Weights of a small mixture-of-experts language model, trained from scratch on English Wikipedia.
Size: 10 layers, width 192, vocabulary 32768, 38.7M parameters.
Experts: 48 experts in each of 9 layers, 2 picks a token, a sigmoid router.
Training: a variant of Adam for the experts, 5202 steps.
Below are experts of layer 3 (counted from 0) of a mixture-of-experts language model. Rows are named router (the router's row for the expert), gate (a neuron's input weights, with its number), up (a neuron's input weights, with its number), down (a neuron's output weights, with its number) and show model dimensions 0-191. Each number is 200 + 20 x the weight over its row's rms, rounded and kept within 0 to 999.
Before each expert's rows: "mostly gets" lists some tokens that are sent to it at least half of the time; "comes before" lists some tokens at least twice as common just after its tokens as in all text. This comes from a sample of Wikipedia text that the model never trained on. Tokens count by the router's weight.

# expert 38
mostly gets: " Championship", " Cup", " Championships", "007", " general election", "998"
comes before: ".", "–", ", ", " |", ", the", ")"
router,196,212,236,182,206,198,178,195,218,178,197,165,210,206,201,170,208,215,248,168,217,167,197,207,182,188,199,203,215,210,191,188,188,184,241,215,176,182,226,233,203,220,219,203,231,202,171,200,177,188,220,161,216,175,215,207,192,195,170,205,158,212,204,205,177,185,232,225,176,205,217,189,199,164,200,183,215,178,176,185,200,200,235,203,198,226,187,172,176,238,191,209,162,193,207,207,186,230,176,227,210,197,173,192,190,194,216,216,200,213,190,199,188,204,215,228,203,235,211,180,193,192,191,165,184,212,210,198,198,157,216,171,195,192,176,215,200,209,188,211,226,230,170,226,204,188,183,182,216,204,169,195,232,204,190,181,165,180,193,199,195,194,206,203,147,200,161,232,203,207,212,216,202,187,159,188,203,192,146,175,184,226,174,183,178,206,196,183,174,187,232,218
gate0,185,190,208,205,203,169,196,193,161,217,213,188,161,208,176,209,200,178,199,198,197,223,192,185,181,214,230,197,217,216,215,170,220,216,219,188,152,187,194,221,188,179,186,208,162,205,176,184,195,151,175,174,228,180,211,234,211,193,195,193,193,215,208,200,185,196,210,198,213,186,161,231,241,176,207,237,216,209,170,165,192,214,218,165,236,150,181,231,187,191,185,189,186,187,195,197,183,171,209,233,201,214,168,214,206,161,202,215,194,212,193,181,146,161,186,178,215,211,208,218,189,165,186,198,181,201,211,204,211,173,215,191,204,233,208,172,205,218,220,212,201,156,217,161,215,201,215,186,209,193,198,212,169,247,208,209,213,226,207,169,223,199,218,206,184,215,184,206,199,200,200,221,202,220,204,178,210,185,204,226,180,212,182,218,177,198,182,196,203,223,171,207
up0,219,199,198,185,181,202,234,221,174,201,184,208,234,165,201,195,174,192,193,197,213,186,194,175,197,201,222,221,229,204,222,183,194,184,215,210,198,195,187,196,216,192,158,185,216,182,208,193,205,169,217,188,190,200,153,228,205,217,190,196,232,189,193,220,191,197,203,198,205,218,207,219,217,178,196,237,216,200,172,171,182,217,202,173,229,222,188,221,189,198,185,219,195,172,182,206,167,208,179,214,239,174,191,168,231,247,222,227,205,205,189,155,176,184,173,193,229,178,260,218,190,173,172,161,177,204,179,192,197,208,206,191,208,203,229,183,187,219,202,198,237,186,215,195,216,194,222,217,178,215,203,206,192,195,196,201,199,182,191,187,209,193,220,236,219,184,194,192,211,237,171,193,214,178,199,180,253,171,210,191,196,210,184,214,156,249,202,225,206,237,210,190
down0,195,201,202,190,190,190,184,216,204,222,224,185,208,178,225,203,203,159,215,238,193,197,221,200,187,186,189,203,165,198,204,177,214,182,175,207,208,190,197,219,195,202,193,236,224,206,211,209,246,194,189,190,217,174,167,204,189,212,217,202,193,191,205,165,194,197,207,215,206,192,162,218,205,178,181,186,199,173,163,194,203,157,187,203,173,189,204,206,190,178,166,196,238,216,209,214,193,220,177,186,173,202,164,196,191,210,237,168,226,175,184,233,205,198,237,183,198,174,192,205,262,193,224,234,189,194,239,190,197,236,189,205,186,228,174,202,163,226,224,220,196,187,216,235,183,208,185,202,220,210,191,217,180,215,198,160,171,208,194,183,179,174,202,197,166,180,165,231,201,193,211,235,238,214,196,202,169,203,239,212,220,171,212,216,224,196,186,193,230,190,207,203

# expert 29
mostly gets: " million", "Scientific classification", " JP", "261", " billion", "121"
comes before: " | ", ".", "°", "′", " |", "-"
router,221,201,205,228,176,231,161,194,210,200,213,183,230,190,187,189,181,212,223,158,203,163,226,200,183,192,223,156,225,217,199,174,239,231,220,206,177,211,208,234,151,205,200,199,218,203,208,224,192,182,224,157,186,214,204,222,203,219,177,189,184,209,193,211,180,169,209,174,231,222,240,188,194,223,195,217,200,210,170,169,188,235,198,196,203,203,206,162,189,216,200,202,199,248,212,215,197,218,205,212,204,180,231,197,194,211,166,202,224,208,184,210,201,183,212,217,189,211,224,219,171,192,180,212,188,192,196,195,239,172,214,161,188,233,208,182,241,173,174,221,212,224,171,203,187,166,179,214,210,177,174,208,194,190,203,232,205,179,192,179,211,188,185,208,176,198,185,193,193,231,176,201,211,210,189,176,218,200,189,228,188,230,207,232,177,187,196,179,181,225,209,179
gate0,217,221,213,226,158,206,167,206,182,201,190,204,211,152,204,194,197,210,189,189,204,207,219,223,194,189,187,184,211,223,166,191,185,252,208,177,207,184,191,242,188,219,176,224,176,235,199,190,220,203,227,200,195,207,196,178,193,204,215,212,228,169,229,195,211,228,198,150,214,218,187,185,213,203,166,169,198,200,171,206,190,211,193,206,208,218,211,188,233,187,209,194,194,171,194,209,184,222,194,179,211,196,244,209,193,167,155,248,220,199,234,195,211,209,161,195,192,200,205,193,217,201,186,217,195,203,209,209,189,211,203,184,215,186,229,197,244,192,210,211,224,190,219,253,191,241,179,241,202,205,222,221,154,242,155,227,196,185,208,198,193,181,186,215,202,207,208,193,167,198,193,229,190,179,204,209,196,208,193,228,233,195,191,232,190,221,217,199,183,189,193,193
up0,205,187,188,199,238,226,210,215,216,242,199,209,194,218,200,173,220,178,183,229,231,195,218,206,215,210,177,199,195,225,224,202,190,214,224,163,179,210,206,183,222,182,167,183,192,198,211,160,169,213,220,231,218,191,194,188,179,210,243,184,185,203,208,221,233,178,200,197,217,207,184,206,199,201,205,194,182,217,193,224,133,226,185,249,234,195,168,189,226,214,222,183,168,194,187,203,197,200,188,197,251,198,170,199,210,159,215,210,191,185,182,225,188,190,221,234,234,202,215,190,164,193,215,178,206,188,199,218,180,175,233,185,192,243,206,211,189,177,202,187,223,226,218,190,190,205,197,209,194,199,204,221,193,189,199,215,224,182,245,244,188,206,228,193,196,191,219,212,233,162,172,193,206,210,197,200,199,181,199,208,155,176,196,185,195,198,190,221,206,200,225,208
down0,188,181,162,223,194,215,237,199,240,199,179,200,199,181,197,184,183,209,209,194,218,202,203,232,156,186,173,179,207,209,180,223,200,182,201,205,193,198,209,159,188,209,175,175,188,232,168,188,197,188,203,237,231,225,217,173,238,241,239,176,187,169,206,187,170,198,194,224,218,163,223,192,188,194,196,199,226,203,175,213,193,185,147,181,184,171,196,195,204,179,209,187,240,214,203,209,197,192,175,199,171,193,192,197,208,238,191,160,231,228,190,239,216,206,204,206,207,198,175,180,202,212,203,212,204,226,186,201,197,226,175,211,221,234,211,191,193,218,212,214,185,183,183,187,205,205,212,198,214,197,222,170,177,196,201,191,191,183,194,204,205,190,193,175,219,195,172,192,217,174,215,197,231,201,186,210,193,223,210,206,246,162,239,187,217,139,184,189,189,230,212,197

# expert 1
mostly gets: "% |", " ft ", " / (", " | .", "%", "mm"
comes before: "0", "3", "6", "5", "4", "7"
router,219,183,242,226,204,194,183,188,204,169,238,197,220,174,182,179,189,224,239,206,203,162,217,192,180,185,219,194,190,199,161,195,195,214,198,184,218,194,184,248,185,186,197,192,199,203,171,192,174,182,231,205,217,160,229,186,214,175,168,196,192,231,213,222,179,166,199,192,184,192,223,183,205,195,173,207,195,196,170,169,204,227,235,220,207,201,180,197,222,236,183,198,158,223,199,194,201,202,199,232,214,197,235,186,177,180,166,214,220,203,209,199,195,209,204,183,222,206,197,196,168,189,184,195,203,165,196,169,197,190,228,190,214,207,208,226,209,175,181,239,199,198,194,189,224,173,239,218,204,168,218,213,189,213,167,197,183,219,200,189,177,235,199,225,204,204,178,174,170,209,191,193,200,207,188,216,202,201,171,216,179,176,202,201,175,176,173,236,139,202,221,195
gate0,208,186,187,190,192,167,177,262,232,212,171,209,212,196,212,226,214,185,186,195,209,219,211,196,216,206,227,203,201,218,229,192,198,247,202,179,192,208,205,199,194,203,146,225,189,234,218,214,177,188,191,242,162,203,201,178,201,187,189,199,182,232,204,211,200,197,195,176,208,203,191,167,174,210,189,189,205,174,196,212,187,170,223,202,205,229,193,205,194,194,217,213,193,218,228,214,194,218,174,177,190,175,212,206,212,200,165,188,205,178,192,169,218,208,214,210,189,216,235,187,178,173,206,212,200,179,220,194,193,219,226,219,223,211,216,250,182,211,186,218,197,211,227,211,228,225,212,219,184,207,155,190,186,250,206,227,199,194,199,165,205,205,241,214,186,174,208,147,208,205,169,182,174,194,193,214,207,236,174,224,200,190,243,205,193,210,230,197,182,238,212,203
up0,171,215,225,203,223,232,206,169,185,208,201,184,192,217,177,194,212,207,195,191,189,180,194,193,217,184,196,194,192,194,205,235,211,189,191,206,188,199,214,214,236,163,232,204,200,169,176,188,234,192,219,168,196,250,217,247,190,230,207,209,213,207,187,182,212,216,222,231,198,216,202,225,227,209,195,209,176,200,225,203,188,215,140,172,200,180,205,179,159,201,225,188,214,196,199,190,223,187,193,194,188,212,180,179,221,233,235,235,180,216,189,210,179,169,212,186,191,180,180,221,223,248,210,196,216,219,156,184,189,182,160,214,219,171,195,184,220,213,206,188,228,193,204,201,182,193,168,181,200,201,210,202,224,165,207,193,236,204,215,210,200,202,168,184,221,224,208,211,196,199,237,207,184,179,188,196,213,186,228,183,194,207,158,186,220,215,209,171,222,155,181,220
down0,202,205,155,212,181,217,187,207,187,200,229,197,201,233,209,202,150,198,205,251,191,195,168,228,166,207,223,186,199,221,191,187,222,210,187,191,211,189,153,208,169,196,194,239,189,191,166,196,201,220,205,213,195,213,208,197,190,186,188,172,211,238,165,212,193,229,232,186,222,199,216,203,184,206,225,234,197,199,195,183,176,196,210,201,197,217,216,188,212,212,217,194,209,174,207,187,237,200,168,161,179,201,196,217,211,197,205,220,142,158,226,204,186,194,218,193,159,182,201,182,175,219,217,199,205,209,193,195,196,184,212,220,188,202,178,185,199,191,182,222,194,162,184,153,204,226,222,165,173,172,190,195,205,201,187,201,172,191,188,195,251,182,197,182,202,211,177,181,184,220,177,228,175,210,188,219,241,205,190,222,188,179,188,238,217,203,224,198,183,194,200,233

# expert 4
mostly gets: " =", "–present)", ") =", " ====", "- •", " km"
comes before: "\n\n", "\n", "2", " / (", ":", " JP"
router,190,231,217,227,177,213,139,234,210,188,187,194,217,204,185,217,176,236,236,156,188,218,219,214,198,184,181,180,206,222,180,202,230,189,210,181,222,193,208,237,198,193,195,211,207,210,185,210,168,196,204,181,190,191,187,169,189,178,180,205,195,213,206,228,209,187,214,176,176,206,196,187,187,215,178,212,219,203,178,178,205,196,248,234,242,210,165,175,193,181,209,217,188,219,197,217,177,216,158,200,216,196,209,198,194,217,166,188,201,218,198,201,197,201,199,227,187,231,210,214,180,217,161,211,168,179,174,204,212,192,227,195,226,215,176,189,207,216,201,215,193,223,177,194,192,185,186,223,172,227,176,206,201,188,205,189,200,157,189,212,221,197,186,200,183,219,194,194,193,244,202,198,194,209,206,188,196,179,140,171,212,186,212,213,195,213,198,221,129,231,231,213
gate0,179,189,208,240,192,196,228,225,176,214,194,180,200,204,213,192,202,171,197,181,185,182,209,190,184,203,193,198,203,196,234,176,226,162,192,213,205,221,166,226,170,210,192,202,245,219,179,194,175,210,191,205,186,150,192,199,188,194,179,222,149,233,166,203,206,183,207,189,198,172,213,201,211,207,215,207,222,205,204,193,192,213,238,199,208,217,167,174,211,177,190,206,152,260,237,203,199,237,187,216,226,225,224,192,210,196,176,216,198,208,190,216,182,184,160,218,180,220,198,207,195,179,225,194,203,207,212,165,195,199,186,180,222,199,183,240,219,202,177,230,234,197,187,228,221,207,224,181,198,202,194,180,159,150,194,214,183,173,183,207,207,209,216,172,182,236,193,204,199,166,183,208,210,174,225,174,214,192,165,215,193,197,209,184,193,182,214,192,197,190,191,191
up0,168,195,227,160,205,188,210,207,174,218,210,191,163,156,178,205,254,194,199,218,180,221,173,202,168,165,218,199,223,229,212,246,213,210,186,215,172,156,186,198,225,202,211,215,212,193,207,195,213,158,196,242,176,203,193,217,199,211,190,165,178,215,176,196,160,201,217,203,226,185,219,192,209,223,175,191,192,223,211,174,194,246,227,168,211,164,179,217,203,214,181,212,224,199,200,193,199,215,178,214,196,203,218,245,224,200,180,179,207,202,190,204,196,181,206,184,194,239,241,185,207,239,210,198,222,190,203,185,207,218,191,209,207,233,208,217,205,182,188,187,186,201,211,184,231,185,158,190,205,211,231,187,195,167,210,160,223,159,176,204,202,212,205,198,192,215,201,212,207,191,210,189,230,203,190,187,188,195,176,207,180,200,195,206,208,169,163,226,197,211,202,189
down0,196,204,202,200,218,203,231,185,196,180,190,238,210,215,197,208,197,168,196,208,176,242,192,205,225,166,227,239,194,225,184,227,214,191,214,210,181,199,204,222,229,189,209,229,259,240,224,246,195,168,179,198,226,189,249,192,221,198,164,189,188,202,225,227,185,184,183,207,202,205,221,181,188,193,179,201,200,199,207,191,204,218,211,224,191,224,212,235,191,206,148,205,186,200,233,203,205,214,191,179,219,232,196,195,195,200,226,198,208,214,203,172,200,185,226,197,163,227,226,229,219,200,191,188,212,180,193,195,194,192,179,217,199,197,206,229,206,223,178,228,214,201,176,159,248,197,206,195,201,200,211,200,256,170,187,196,188,206,206,167,191,204,164,181,175,222,181,212,183,195,218,194,187,224,170,187,213,194,196,210,198,194,242,207,228,191,241,203,188,195,197,222